{
  "n_layer": 14,
  "d_model": 320,
  "n_experts": 128,
  "experts_per_token": 4,
  "d_expert": 80,
  "d_shared_expert": 192,
  "activation": "squared_relu",
  "moe_layers": [0, 2, 4, 6, 8, 10, 12],
  "router_score": "sigmoid",
  "normalize_top_k": false,
  "routed_scale": 1.0,
  "balance_loss": 0.0184,
  "balance_bias": false,
  "init_std_router": 0.0262,
  "lr_router": 0.000615,
  "vocab_size": 16384,
  "norm": "rmsnorm",
  "norm_eps": 1e-05,
  "tie_embeddings": false,
  "optimizer": "soap_variant",
  "lr": 0.00468,
  "beta1": 0.95,
  "beta2": 0.95,
  "batch_tokens": 131072,
  "seq_len": 1536,
  "train_tokens": 637200000,
  "steps": 4862,
  "dataset": "wikipedia_en"
}
Below are experts of layer 10 (counted from 0) of a mixture-of-experts language model. Rows are named router (the router's row for the expert), up (a neuron's input weights, with its number) and show model dimensions 200-239. Each number is 128 + 24 x the weight over its row's rms, rounded and kept within 0 to 255. Numbers have three digits each.
Before each expert's rows: a language model's description of what the expert responds to. This comes from a sample of Wikipedia text that the model never trained on.

# expert 11
Description: Word-initial single letters. A lone first letter split off at the start of a word or name, such as S in sows, F in Fidel, K in Kinnard.
router:157192107122150114165117147141127162153124116144170125153131140092141091076108087116161131122123119133131093122138157133
up0:107178117107080116146141116120103134168158135117133113144145108129107134110153104102136144103124140125106147168136109118
up1:101144063160116104138079101110130154126105114137122133175182126136115137113158101129150122115091085126111166135135147112
up2:161169165088134097134127160145128136156120107198107122146195156143160127110127119120125091143112131154082176161100130144
up3:137140151117107124147148120084112115109207120128150070197139121137124099087100089135143151106125164117100127126159187161
up4:160167095132133111201134153137160137104163133176143130111126125090156149115129099115141161124123109122133138138092145130
up5:089154124109134092136138123086125122104160087156151108115143127198128153110122169149145123104134109126132150138124114104
up6:133132116099171097149145122130078155158153140152122155127142112128123086093107160139147136138085103123099123081138147142
up7:093145132156121120179117122128117144134086151174148136147058141104133133110137130144121166114130141121139152138134147144
up8:100154102131174111149127148120091113126118111139066144126119118105161119098109137119122075134129178141099106133108114163
up9:159179104134108127099113120147116157150107116151141142135118107117128098113163125093136121134097150089129119086157142127
up10:104119116077157115135122131104103083140113143118168120101169145152108145120121118126071104108132142135115123156122163143
up11:117126193152116158163149114112108095154104107147120139143108150081159117118094120132130111150159142124134102098151122129
up12:150130116166135132106132182135144140135114106105147106146134135105112120096165132089138150069073141156163126130150124133
up13:138124088132126116143149103154101109096121131113120134066141108127117073112122115105144127139131109111075130138134115102
up14:133186137159124159152127200143097174118160155125200124144148093100130083101168089144140080129130121117133086118132098133
up15:129145117096085163133093138150094138137088143111145137080151121161100125180160108155156098144134127125094140111172147128
up16:116148090095126129173119144134125110146111120103085135140156111135115095138116120134126149134099125157150078109158142171
up17:139118126099112114114106124133164118165094108123146113163135174134151131137136093132138099126115085127123113141121121137
up18:105172155139121139131141127155144102122153120117124123098148090111150089095158100142148102158099107140135123125104126087
up19:132162112115135154161181099128123151144119124117145138109079170121128122116168094111127120100106093129140095155108144102
up20:129142129133123144105116135124116093111079123162115115121117155101116126122132113104163086117091115155107107089124122127
up21:153135136101143131151143154150062121124094164210069113129135122136112128146095126139118158142072130119108123106114158106
up22:122146098074092124116166145161111152149109141119166123134125125127112126134136117105101128119123174100080130115132128140
up23:181144139096159103150107132160107091174100127138161144131131070160158142134092089141112111141108120086152077137169064124
up24:159094160110143101124138111122071086145130132103113133155131129098156126121134091128142146116151099135129128148158133110
up25:120142139095109146110118112097136142113149120156098125194152111126162164086142123122123130149115071140122111111138153125
up26:074134126159147142111151142116150143106118126119159149145086110131113125117090124131111084091123139170109140156124125131
up27:133128099126148127108089135117122142127147148125150138105132157132123135130138122147144121111121149166131193219150150123
up28:142161111122148126139126133152178123133100093133117137104157154098109096121096110118122164162104139133142145115127137138
up29:160161118162126112152116133125092128098118105178128098116141160125137122102172101115173095136107085126181093106136144135
up30:127136148127059109121085106113144137138102127114143170122129158119112107131126141171124182076091146136114146135151141134
up31:162135158136108130152133106135163126133147142159109078113126157128163153123132111091128111116133095146166088103165164155
up32:126084138173164146138106113143144095138118102113115163127143161172122112124062068136155135118112114104161091154085138183
up33:142124151130099135147157144135124171103122129139117096129102102107162100105105144103109144146134169147165087100118131074
up34:116139118156161109145132148180092148139104147130158143119169130153089123085102122118126117148114108149123080114161123159
up35:188116132083104114121102099101120139073126121103108114119158159148121120123123125111162141140109115097104100113095087183

# expert 8
Description: Census and "all" contexts. Demographic census prose (households, housing units, percentages like 2.1%), plus "all" before counts (killing all 17) and word pieces c, j.
router:129147097124132137138151147167066118155122112103138117140153138082161148106109115125108140114113206142142146129145157143
up0:142119112069113134123130095145110176156080090070150130133116116146137111112142095146163150119120123170153138168143118137
up1:096102101122142101132161103126113075137125125149162138156136143124168120109124113112114105157154116143102122082149106127
up2:139169149178153096109135108171119111132116124115152120123142145105144097082104151155136163186150145135082178089148146135
up3:132184105118124121134097165160110115121142091161108147105145150111122122077150117132109171130150161140129127111135131111
up4:151110106086125150143133128134145131134103164129095148091159141147135137141158146107165137150155162087096175118118146140
up5:153171113141116147161127126127086109159135129104137110153124158109132134123160109072126131097114146165148121174164134181
up6:131149129192124135181140136125129139123082115120115129112161120075100161122120097080132107150157146192127125148137122159
up7:144088119119112169125145137158058145080106099123160146157177107091128101130161122143106067134133135142109135125123125123
up8:132141091103166125090128135109101121150111122107114135111208123113106118147165108096086135146136110154107140141149165125
up9:154112148085145149098123132158113124165178138111170111093148123107130135140073101126100162109104141124112128076135183147
up10:172135098124140141131101134126106137147144078096178124135156144113132121110104130104123137127105126116114134126133079106
up11:138139111125131084149094123098089116113092100141145121112144138135104104077108103172124111155104171084101133119137159151
up12:165136140145144124107158131143128111119112121149130150125165102071172128138116150114136093117114122131117132129150123106
up13:083120107113068146132114104149066093137116121113145130110117168135137149140102126071138128129114176119160139129128177122
up14:115162126148136096136151121134113129152154126131161107131113136119110106124137161125103128155124111148144151150109117101
up15:178163167081155110116170108183131081095144106131164138153142098143121143140110121125152146087120185129105155137127145127
up16:112111132138092123143121114172105121111123079092092130154156126130165100105159172113124101071137107121121119096124123152
up17:118106118130149114161140114128094090147135138112111155141153100118131163126125164143141149112064131141096154100151128134
up18:111125133072159170146123097149092142162112157117130094109158122090144131089140117138150124139145174131135154153172125127
up19:127132116105105120153116130137110142157120135112108134166173109116133140118107111134130125170141137146093101048113126114
up20:120130108120162107132097097136098131110120149107110121127139142089118126145120122095169176097099072125133131119148110119
up21:146104098119064156135107164162057126121127093138145117146115120163154163131098107109124169131136180116128183115122164149
up22:130104126121170160160167103139104115152154111169127145157163127142157101109141117147074119112149139132171149152143170170
up23:104136134140112104115138136117117144117140167148172083122133171098116143090164143154135119148081152156134149123134146127
up24:135134086153131133138166161115139108125129120109117163127124097122136109143124113119164160078127131142144130122170129148
up25:171156105078095105133105151119104070149098142070121153144147113124110169125116119110110113134132127124099188113111123170
up26:153140133164110104120129173100084162180161125109157150136143099125114190097139146145122196143105153174132099119136139143
up27:143170143122106102155144170151148121116152143121157086119166172113156150090161114143165156136103109110127139083085084169
up28:151151166125146122140150157119091133120133112110137081166139164092139151112077149129092158146126154099133110114146158172
up29:105099143154135116142168080117152111159097155067135087109143106108120134122130133144112130110122139137143109093130100142
up30:115134144122127134115133101145140154132140126127127139106129093077122113095129094145086133122104127143097095127117127118
up31:169106133147115128143160141138105188141144125115164149119149175084111170102134135170088161154130132127139117104136137122
up32:141142073142127122124117085108088087096123087152150114114100083118140158145158132114109109162105163149148123146117204131
up33:178139147135122151139145144161137137102131134103172101174161106116109157091111157084109123174136148120093097138155171103
up34:114149108140126126128134112140091060149141142071130082085151143146143116150110124155157074118136123131122131128165147125
up35:147133131132134085141097115133098093135144111106134112121157174079125137166113120148142111132138113178146140114157124124

# expert 44
Description: Surname initial letters. Capital first letters or first pieces of surnames right after a given name, such as F(avarel), Car(rick), McL(ean), especially French names.
router:145153141123121142126159133150107115178116117157126089130151121115117125109092075134205154161121147108117150130141158107
up0:118146131168141115164137143113159123131159137148076138122127095145110141081130075134144150149163091128107147151157113123
up1:130098124104203101128123141154077167138123100168110121159128148125082103069089126113136113117145105116143134128130116111
up2:119086125148131143105159139152063097113143107174129114122156116095094102118124150146135124157101121137134130130149132110
up3:133134114154109137137111135120103139128157103138162117165121150132133103120118115136124144130118155151114125099106112089
up4:147155097120159115137121142135138144124120141104137128132157117102120097125127114113135109126119095141125100192094140137
up5:122133174156117119106143121130138128130125098151104139089159099113107119126138152109125107107089100106134106116107124130
up6:124163125180169151124136153135121103136142102167138113156151136110114142104135085122104129124176097120121082151065108114
up7:175152151170125134104129125137138114174087128125120125136135106126115163124142107154129120125135147101078142120113128114
up8:131114172138082145124195168095171131110091119129148135139145122145117154119095097192150121115098185120106110131101131137
up9:157138114138130133098171087139106112131100101146126121132104109108121152122115146149163092138115111135135122139101137090
up10:109152101135135135118103138140151114137114077081134101143127109160136155116118155140154147148144118180108118098125089095
up11:130097139126136144118088182120150142138133146114097136108135142145109135120145110092141145117084138139115166136153172139
up12:166130120154121206128105164111113153150093193137120136164142137181115124131143081127140126145090132160107136136123159112
up13:135168164146130131150163164119141101158138153116088111133152125116149160129112155146126154154117106110131119099119149092
up14:138153141089135105154140147133106129115107112122097092117112116123078091129149118080145142141145115197140146107160138109
up15:125159089057158147156093176135095113127143127132091123117119132122114087105117119095113103113122107131120140132099162087
up16:129182150133137117102128113144096134090117112118112173131112165117145112129139083116160169125099142132061170175105144112
up17:127171124092141132175135118146122117153101129131142124110165077149115129127148137138182133084108099081089104138135163134
up18:088143114121142061177113137132118146139137135109106114158138049171081127135141141153144130103126141157107101156139157147
up19:125143116147100158173158200108133138139113102068116105106119164117121066144096101124160146127161129113143104145165098133
up20:144136158121113114130144142125135126154144096113119078132094153135096118146127083121154103125146112159145120111131163079
up21:161159128079084151123146141118175123117068140134153116132136125166115110068146163146183098154128121133101159132140103116
up22:145167145107107143113106078130108136117151116106124107085138125162110108175142144123178167165127126150153129099131129114
up23:103110085099116125153124142120079129126107137123138178156134077130152141106115100109127153123113082096119117133117119155
up24:158166140122129190139110156118135118177134056137135105141120095135086098115153089159143120130157132125126150116124162104
up25:082110147112155139148154127167144131134099143113153132122144110141122094153100118055136131108142153123097128135097153151
up26:142136105142153090146122134153136189139108152119125125150126106101135157148156126122147115071105173123169171165165120158
up27:104129161139176114093153093175116107138135086167158124168147143113107116095117112122160140108126119158096169145111093144
up28:148170102118094115107156107117111139185124114124118145119138124126141113100110135054127116131134151165096167137114101077
up29:090120104125075136119159135132092108114138131116126110156109091162155107130104119129154116118099136196156127130117155101
up30:121146104132116134105132148102143145123115079102115105106158132151166146105117150150148129128103106110113146089125104122
up31:125130094162099119088090103117107102113166099123135188137126126107119153125145103129090167113115144101143192166140147138
up32:110131128117116139168129150134083106116113164126130154141166168104131141133112130140141116131101183135099133094145124104
up33:156084110126118138157124143170127135124095113136104148100119152120141083097096092135104134134141122124153144129129092142
up34:107155178117160124118128167118121102142121116141097123114119103134128133132088133195150150176123136120144105133072163095
up35:114138147119109140106146143125106155079090161143130146150137133158144145134126117159175113112066155113137135158140147091

# expert 25
Description: List-item hyphens. Hyphens opening list lines in infobox-style entries like Born: or Sex:, plus prefixes such as inter, dis, re, co-.
router:144116121145127136124154171156076115108102146132185143150126143077168117111145150103141144155103147123099082118171116117
up0:143138132142156126093126146149138141130170186106134118110120132142077096142118088119164112105104124118050108117064136115
up1:102187125118175153126125179146131117169116118165162124100094171110102144115150120160100090120141134112189095127139121080
up2:123163102103141106088140121092082116132153137130080118117112130097187095084136157116122078141112156114130119099134137148
up3:146079071166141107131121137130143153148153120136098110155111162141123118126110084124119150113118143123153145091160098135
up4:120134119174134119132094166149134109084147141119118153174166166080113125086124123147106154161110185138107157109162131100
up5:103149138125142121131129062108105162138158150191150110151130149112117141143118141123133157138115142149115146100115160143
up6:134142107105127132083091097136149136105182101124140143133164169103134087129152171156132146149137096122129084167136142099
up7:125139125148102139154161104133103108135113156149154130100151155087110067113135126152138120096138131128079135122133127063
up8:167131139135108117093106129140123119151074114082127140158132115131101121089171165100138157094115086152095139149168109157
up9:127161072124141118117121124161144125150160131122167120119128172108104147109141115150146159119152117151133135141144129117
up10:141093084074123162154129128140112148109208086097094122156148102086141120143132133117135149166132144099093101171142122102
up11:079103158160133105139141170158073131128102148108168105151126139176122145130119096128109119119133123121128095125098105113
up12:119113101106090163152127165135118125129116125077137131160127139137140108094136138107137155134152101110154131101137086104
up13:160140113130106129125139115139128093154150148180136179142130130138128183133100127130123116124133135143128100117119139120
up14:133156178111112151139144134102070093133155127189128158135174125134143115089163133125102122143151150136141143121133135134
up15:100143144129134103103124094181158119134137138169147135119130105125161125125104155128145132130147104142120102064121119088
up16:123112107108106130154106139132100085139057106142156087157181150115159135168149104113149137146142122123099120146171129153
up17:132101146136146155186147157161153079183112123153123134084136162096130112093174150125143110120129119171122142087148136209
up18:103093127095126103136125146129119119133079165077082119102151104144137163119110162130138148175125155186112110126161163140
up19:138155100126093148134142102151118161122097141135167116166127092082155178094134146074172134143097117127122132118129125094
up20:137123154141102119103116099141175135140117138130163137144123135106125101144121135087087122106145168177125150117140146105
up21:091123155097137134113103169149135124123105118157093170132103149099110126135126152135134153126100125157122096113106141098
up22:138125136110147142142111168170153111097109145106096151139093094120127142114073137134122156161094129158145140151145149126
up23:072121162121189107183140140114091138086140123123162126105130147133166143071124107141125074107117130141125152148135154146
up24:075098189155112132151137122175127124125151150152141138092129118103133126079109080126067174155124139099118135150126105124
up25:142157198120135140119112109120126143132117156136113107120102137131152087109112135138109158147145123115112088120139128144
up26:122157101142148099125138144136083110128138117120113125135113090132113121154142115177171096140109115131142070110158149117
up27:084125153174093133099102107161088113162111141150142130113118193120131142144161155139120122119115123107072124142156127124
up28:103195106121136149154144146145112182153128106127147124127158118129120146134121141108144158126094116106122094142130115109
up29:096153127143127113143127109144109121098104134170161151095132172124110091129121130113111138082104139126118152093155117111
up30:123149103119117142129167163124115115125124133121144093157100140113130118128117127126114135102145120138096128133127109178
up31:117131120142130104153107158131151121116103118121175145152150112122103105120159161125091130114099124083154142153111151117
up32:134098099145132162154178143106122138147137090123181176158114146161157137120130107131101105149100124128090098127163127093
up33:163146062174138084102119147136155113165087118154144169153145099091131148129135144144112134125126122121115082119139147086
up34:082102113176119146149107148129094137118140119168149111174117160158153121126118163111100090129114155128156123146112139095
up35:146133168117136160132125146150122105138149121113103157154163156122158120114137108161143113122161112149107159132148109118

# expert 23
Description: Event and agreement nouns. Abstract nouns for laws, wars, contracts, elections and projects after the or his, such as ceasefire, decision, loan, War.
router:156176134096109123128166111132083092131129093122118129136161126104129123070082107122129110117145130134107108111153135117
up0:123152136111137140133139129078164116086100161123179151129140112132193135121131074114121112145106093099109137091087164130
up1:114137128102079140137107158134129093081143139151130142142139117073103088110148113101116119162172141136134131134145121139
up2:124150115105096136113110140129103140156139144088185122128148112075073112125124166159147079087109133084169138139145122141
up3:047133154098109168112113126132124099129149150166092146150147094121120117150135136109117116201119129131121132149178136085
up4:114177127114143102163091145109087103092094141103134119140123148116134129144116137112137150097138104153111094129167132139
up5:115127134131121134166130099144082111096134101138178112142121094125111125089076118139106130076068102120136141156127067116
up6:160144074158153141128149131092110123129119115136074142112122134089167132125081122105138133115140097128099124141134105150
up7:154117086102107135148165107114096128135126152073133180105143123119078134125101114169085135096136099149115084129144108118
up8:156198105112124134134168094110120120105144133115128109104165162150152102107153095179139148128122117117080163130077142093
up9:073114124086099074160132163112103107154127141134123139122160150141110112140088157144146083185086122114112090111134127160
up10:129128131139083083086123094151123112136111125150161162108132120127144139129129115148148146135148165113142141134117085103
up11:121134127102143157134106090191104105147127112147143143103116155169094157111083116095081125127120118113129111128110090110
up12:106141139111112107155145134098142108137079095083163124115153104115123126139138155116145142140176067130061113119173133158
up13:137123128091127136100113120113084104105141096113103115106084157102169113143125088088113129136141100081092179138149100136
up14:104118114194110130139156130091147119117129150117136123145103141155123125108114144144119119133089126143142095166142099109
up15:103106102121093111086166143111105135159130125113130133140141137113109118116098114113104126138108160109113085142100133122
up16:110132139061139110076122081153113132143167124119140133084122127099140097046124082123111115149121080137127080109128159110
up17:090124168136095132136131200136190104130167157142135145134150159149166139117117131102112109109147170151138102143120127137
up18:115127157097140148145116135168150123148130092122130143134154149087127146137113108145122120150117117135138095133147096106
up19:154165108109081122134108157119109116092089148112095124112187122120157159115129153133134104102170075117121113121123141152
up20:143101147122126115120148115173089143149134111083123105165163146180152110129160112177121130152089111093102187087108122152
up21:135129083145114142129134157134121116119109089139130125131158146140147142123131096124097164152142114082073079113131103107
up22:084125085138142144132180148136131103101127153151124100091128080125139118111131128081148137146129187130119083139138126093
up23:164132145134115132113119080095117124100148108095129113125122104135151132106132092107088083116099121137092145113060179148
up24:117127118137118122160124104101133111172112124138115111153131100151173086124140151104122130146198112093126115106179143137
up25:154163182112083129158165162130120149124110110148082130125142084095097134168136128121119137131119128152125118096118099124
up26:125088160128116141110148131124100137152162125100119180125097119121103153117126121107148121110132128153160122133127132142
up27:111121172161115147127171109121069119115106107164170138102140151176121161152130145081114148116162136090139137155119109144
up28:181137132103162112155152092114126163153113145095159134130102127088149122074128131090149169141106150125121081128182165145
up29:140132118133116142147180121084100120142123134118144121086155140115093124116109093061091129146115109104141130153135147163
up30:096104153137148106088084119115156107115138135106087156130111137144130118117107113142181111130114102151119110128124111105
up31:095155111132156101153089113107151143116144105120095123164100137100156113131105121092100119135124102164103152150157129138
up32:132136138123115138115148163158138134084077095147120155139157124138158121109089132131126115152093113116109123093123112125
up33:112165116159142128138172133102157081098098148139129163134143141146093145112112147120129174110130155124164116164136174125
up34:149127130158118140117126126121171118143114123116118133104113136132105146115111124164127116122110120129125154130118174139
up35:139084141134107132109118142138121127118186142132129109144142147126130190128104085145121149121130148126145129107119123110

# expert 15
Description: Census and statistics function words. Function words and quantity words in demographic prose and tables, such as of, with, every, approximately, below, population.
router:115142123165141162107116135142121098102145133142133136158141138111166099080120131122130082141131125125158126107151115125
up0:107171130137104114144120130101144117129121110126198144107161135163110178116096132160164098129092140114091128133119110140
up1:091140120108124174099123133146162116113128092123124076120139146122115124154110153109137171138172141149123124122131137111
up2:132148135118065140153135135137137091113168149098134089132139128122126087128161094125144132116128109141166085096115083126
up3:135176147157101112087133133159155130100115149070128156150134100114176118077138106158117120126133091133133068135148120124
up4:110130114075150117156134178081156137150123172169138139124147158156152136144149112098111100089151127122130099157130108115
up5:111137073100110131153149139148152161146096136152128106111142153144130108135154093135124159119130129144170131077151154112
up6:153150100148178108165131125136095126109126128081114106108135150135131138114141139094120109159124141099156133142143108115
up7:143144094149121133134100142146137112100104124141146121121111159117101142096100163108144144184126083104113138120106133092
up8:142131155110107129144153121144117150116124126123107075163138163132146094151098148110145103155136129168125121062132164145
up9:145127106139130150073094105136092121137113115171107113138163135130177150144089145159142156195139121148106110099137135124
up10:133099126086133122138093121089102149109092122110163087128113105089163133128154143105112138113142108115096120127152110140
up11:113136141106117151098084105118164121149146150101115139154105121102119090133110132156120127126140139154140146134123104150
up12:149102115136116108107121124130134110159148101110117125106118114129153115101123083154130109180120111109092131154115123097
up13:098158110104096128143122109086128131118103132115139111137110190100139141121130157155086140116114147159138091168146088147
up14:136147151129129101119099121146127136114108104140079122149132153132106106123119129158172127122124174120134161125188163098
up15:074124128111158148138124119146084094122171125130092119141147113177142134152122151126129132141129132182108131092128122126
up16:144152128180154131118103166142140099107130139125113119107177110133148135129102094120139132142106091135166118098188119163
up17:121102118109135107112118129125125153130169073113132103129146108118125125111113165097164141144136133147101110052080117149
up18:135147166132131152127146128072122141136102114160132104120127137124167099133120115182121100136092127143154153129127122150
up19:134157072174148093152092137179130104137151149150143125146086160084086133093139097075114092134115166116139147137144096098
up20:149133140138088132113119150112136143120115176135115149103129110149133107104121090112146103173086160156115114098099143141
up21:109164151139117091140129168129127138116142108081110152146122115103151121119120147149159115100112093123112135109083091112
up22:126141150125160151100143145128134118131146145093128139122100143113140112117157137149128122127152108110072134122119124127
up23:130144115124171137073123171142110149135161142098103135115088140154156122098111116121109162150136113114164121107180113145
up24:111173136166109162100148104106148130088162129090112140144163164086130145103138127156095129094129157145122128084127125118
up25:108130103081098174147131109171122133133109124144140113117149147109153158141087121128149116126063137128130113101141155151
up26:092117112126121144069120129156122152093104095128140105108156112116178122108110122133115121111127130142106139140113111177
up27:117140106135149098120117136158103118138110120148125160089119132159134126120108117127141117097157087142151190133162100107
up28:119117119146127133130140109103171113139153133134117119158169093129174139092115142138150123145164133128122149104125120086
up29:134098085133127154106137093117089120097096087143157102108130143150125112085109139102127129109122099134120145120112101161
up30:147149102112081153163135133125124126106148144121128161147135131163180127167142148139111090161136146122147102114132158117
up31:178129128151117138119139102134131118088128129121098090132123077121140116095091106133132068151105083126138121106140166148
up32:080112110116108153120122139133137130109142134172141095159161118117126078115091174122122100127141133164170113143154107087
up33:121168144150138135153143145160095119128131086114111088107089168143132123082130140140118129148098073127164114143174134162
up34:153126092113143128143122127143101089144136136106097161169146126121094108130112133152122087135140127125130125123138116124
up35:144103180205094127160101097178093142133130116124143142144107106118149101110080102150165117105127118103153120133123112147

# expert 33
Description: Capital C word starts. Word-initial C or c pieces, especially the first letter of a short description line after a title, such as Chemical, Community, Cemetery.
router:143180142139080134141159156185109146165111126113150137125193171125126107127142122110162129144133162172134107168136114119
up0:148164109085116090121111148141076149142111144140102162121169165144119144125103155089172137140173142093106107099098108149
up1:136152129105129096101100137136102160134110121121153159136160123138115105109156142133105077119110120151118103161149150120
up2:181109132135149111164145155086179133169119159108120123139157115115128155099162097126135132144132118137139125109095092128
up3:084171144160115146133178146104104122145136103117161145112148122137127155123144108134130161147114136179071116172100108143
up4:149199152132116152131121126142151152129127129135111158115158136118097175096125083105143174136114116161121167140119144131
up5:093173153130080135186125159114147152144116133130128159143105147122128121153135102097160120125147186150124105134091118075
up6:178127117112208134142106197134102121104137127085115126113136143143132098137123128149123132147112157121093138097105124100
up7:138104109163077135114126140066133166171106151133132139141112143152161108113179123102114133117114143116122111158133144147
up8:152135110145151170123142097139128116131116163141154148164160180117149075139156065151142180126154158109129138161160058110
up9:138114160132131144168109130125086132096082141159185148121143151151120117108124126108148087090131143130108124155119138147
up10:111122115091110193151130160136122116166119163168173125159176140152138124164144148134140154165097099141132133117145123122
up11:138135106166127138087195118128119121172121077135125130153154173110118127123173122152166139152150122134145147091162112128
up12:111125144104134192132165162092129141128132130133131157119151164164115109109141134144183160116132140170176139172143164130
up13:142134162121108163125133117183146115166103137139112136132151183170154170167113104182126131144143135114153142175163135109
up14:142143193139112131138139113138108101114111129081145105117169152132123126128105122151109118114152130163132098121109151087
up15:154173143136139161110130133165097097119177123174100118127154160108103121111121100106136145133134106175100137113161141136
up16:094138156147116125141116155102113136151101127148140094224163114129150142131158117140107166116154125140203168144123086161
up17:109125103131064130136143137111078151150111175151148104118147156110150140127141134127131100112160093182156070124140132131
up18:141159154104120155118099118095136123114156109143155126122102181131105142131115122129167121117117123151152121155076139125
up19:119153119113140161125130128112096134141139114123120101103157158096085085092135144078134154158152146142192112105094116118
up20:124135088191090125159146137207133136115122165138113132124141147124115120084142153098139141163136198130154105148150138145
up21:155141104165118106128099137104136136143123102149117123156107116130097096122173146152111094174146147101121145131131123125
up22:179096134131165101155146146046104110167139176108106161132096117142122062126117150111152157089133130135110131108130106111
up23:140122138132102116152146106146092114146135104120115107117123152130130108117089089132136113098127123096123109174119182154
up24:158150125112143131158155168106085134144109133149123140092134134120112133130155128106172139114093160131095157144086124148
up25:123149113103111140143097149147145123153098125121108192078116131136110128095111115125148120151124115146107141158091118144
up26:132115124107118146139178110123147112146093089121129111158174171120107145137097116141107107143104126136129118146150161112
up27:144137110144108137160149102105158150165122180110119097129137139125141130117132109145145093170096116135143117112146095138
up28:115126124137101119135155100146139124191138129125144134117157120143141085087137146091113096083083147119140102144138117141
up29:147159113141123134155147129096128122124118154124164100112167134099127157133131135126174146149121124119109108125135097147
up30:140148151162086143140139154122139142136128126142130129138106169138108116189114151129176139126166129120176133142120140123
up31:123149140093091113152167177126124130135117132112125115133177091076123116144123115151169065169096146126094142152113103174
up32:088165147166161138154165119131138110139142132114168131109128133134140121118188152115160117148150136110154105124148117132
up33:129128150112116145100143114157176173107146111115170095120088102127138102111152159106112121159143146099130103113090171107
up34:131111136089131118084136166108102114139114140144153117108131156160127156137147123130156136112109172110104169118149123094
up35:150094092124131138160155154112168135146151108167114127116127135141123155154127156103147144116072106141138150144125137147

# expert 31
Description: Unit letter m. The letter m or M as a unit or word start, as in m^{2} and mAh, plus which, that and it as subjects.
router:138158125148168139145160132162109124145136087070149151137135139135138128109134099096135107136085162149101157149161126131
up0:111146117182156086125118128156056134152095150180169125121169124107138120065154114110107108172128158135077217148116084158
up1:149129107134127111163190149141122129180121125064110131133129103142167114122131132140151118144105146144120161164137111163
up2:115122116141155087144168143188143163103115136133104097157140154105113111131142111146111113090138131161130125113129152129
up3:147163138102115146098150137073108118098108116138094136121122112119135112144110105108131101112107151128118136101138112117
up4:123130171101146127140146161127126086128140137144108074128123102111110141104141114091143083144093176114130105130155123134
up5:138141157110150135155124140120109111122071091124154183117150140181142094109153151086134075115101134134130127172173120132
up6:141143111165086115121129114137139119133121153109161138126114129154120107069124149103132129145087089153137167124119117134
up7:141150098161113161116136168092140153116125143117175100116146153086132132116106114114122118114102150124113099121146147145
up8:131155070140120142137177114109196155146120153086125113131098114150117125132126088145089150122116170093122131123150094127
up9:090152086131167172110162126154182153112102102111138121144102111118140129111118185149108119104088136100111113119133142131
up10:076144150118176113165113140131093157165146144168132092133165082133139119116092159076115117132144109063114141162120138124
up11:116074128149139148122153125115133101130126130112147124117148120150096096166138086132160096150131141128103114134130074122
up12:095146072105130159084111185139138158134135118125138117136099140145120118072154128147130128107108144112142128089127145154
up13:135161173085143141160085150098101141134110115151106116137132138122145126114130116139113130139073095126074132125166130136
up14:124099119114137135119143088148114107173129089121141179112082121106141150096162090088131161130128175176139157128166119126
up15:104097147123091156140145129155133129138160153142148093169103143120156139166145154100101090162120115164112165112156109139
up16:118124145152126116129142136153098096141109127124106157128136129128115157114083155122149095127138112157130161133137135149
up17:140146125081112130133109089110114145161179112084179136125081147132129110134148123094127140148122147145108120169160154136
up18:131127058157132135155142095140160145140139142122163099087125087147165162105138129132151157155087115106101120107146092127
up19:116158173114166093133132128155103095086128101134167134158155092090134105108098111121144099136106134123119164143098083108
up20:119103167149104141100113090113093105127106130143094122125127150143094164110151120110187149123161162127152118113156130158
up21:137120115123130135158167133100127119107130066116115065100107095129116113096110147114099127158102126134130119104139123120
up22:145143175112144143116140130122145111115084123133167093133161187124140087132120183163096132132171140154122124110148146160
up23:097115125150136095118141127200151175129144094111125120100126092138124123083095103115107110139149139134110114125108108136
up24:095134144155161179102165129141157151130144146120162189174128137111138140131160113111092119164109117112164101103168152133
up25:127164117112151139125163123165146183174130141095123145059134161121163120129155131111124103121118072149124120143152120165
up26:124128126147152101144154129121083118142152079134115126100143141128087153149122116112114078140075094159149142126146073125
up27:148137124113154105145151166129154143126142094118131179130123135130143112095138139082091142141119127150142112187177102109
up28:134114128164120140102147085129129119128167090114153126131116112136123129094100097118138124128116121122127113116145119135
up29:132119107174145120121159133153136160147130110121121104129153092101115125164132108083138133129140144077100121146137116089
up30:180141144119077133104104134147096126103138113099157125136133100125144074096112153120112090159118109144152134129127164112
up31:095155096098105157156121129152103113176136113116118154131129131144097100099117111129107111138114107146119124078153134113
up32:116162150087122125162141150145115115134090181152144134140095137097131143162148128098135152117104106108152130131155110141
up33:155148133123113142095108119134136098153135130105107101102156119120100112123099138154082122174140174100174148163212174120
up34:136110124126134132100121153135150091097116134121136106118113183125100129102132133110116122123184112154111120178087166113
up35:141086127104098138132128126094081129109119116142118137130141121103117106088132116119123140151119134171155157139143131143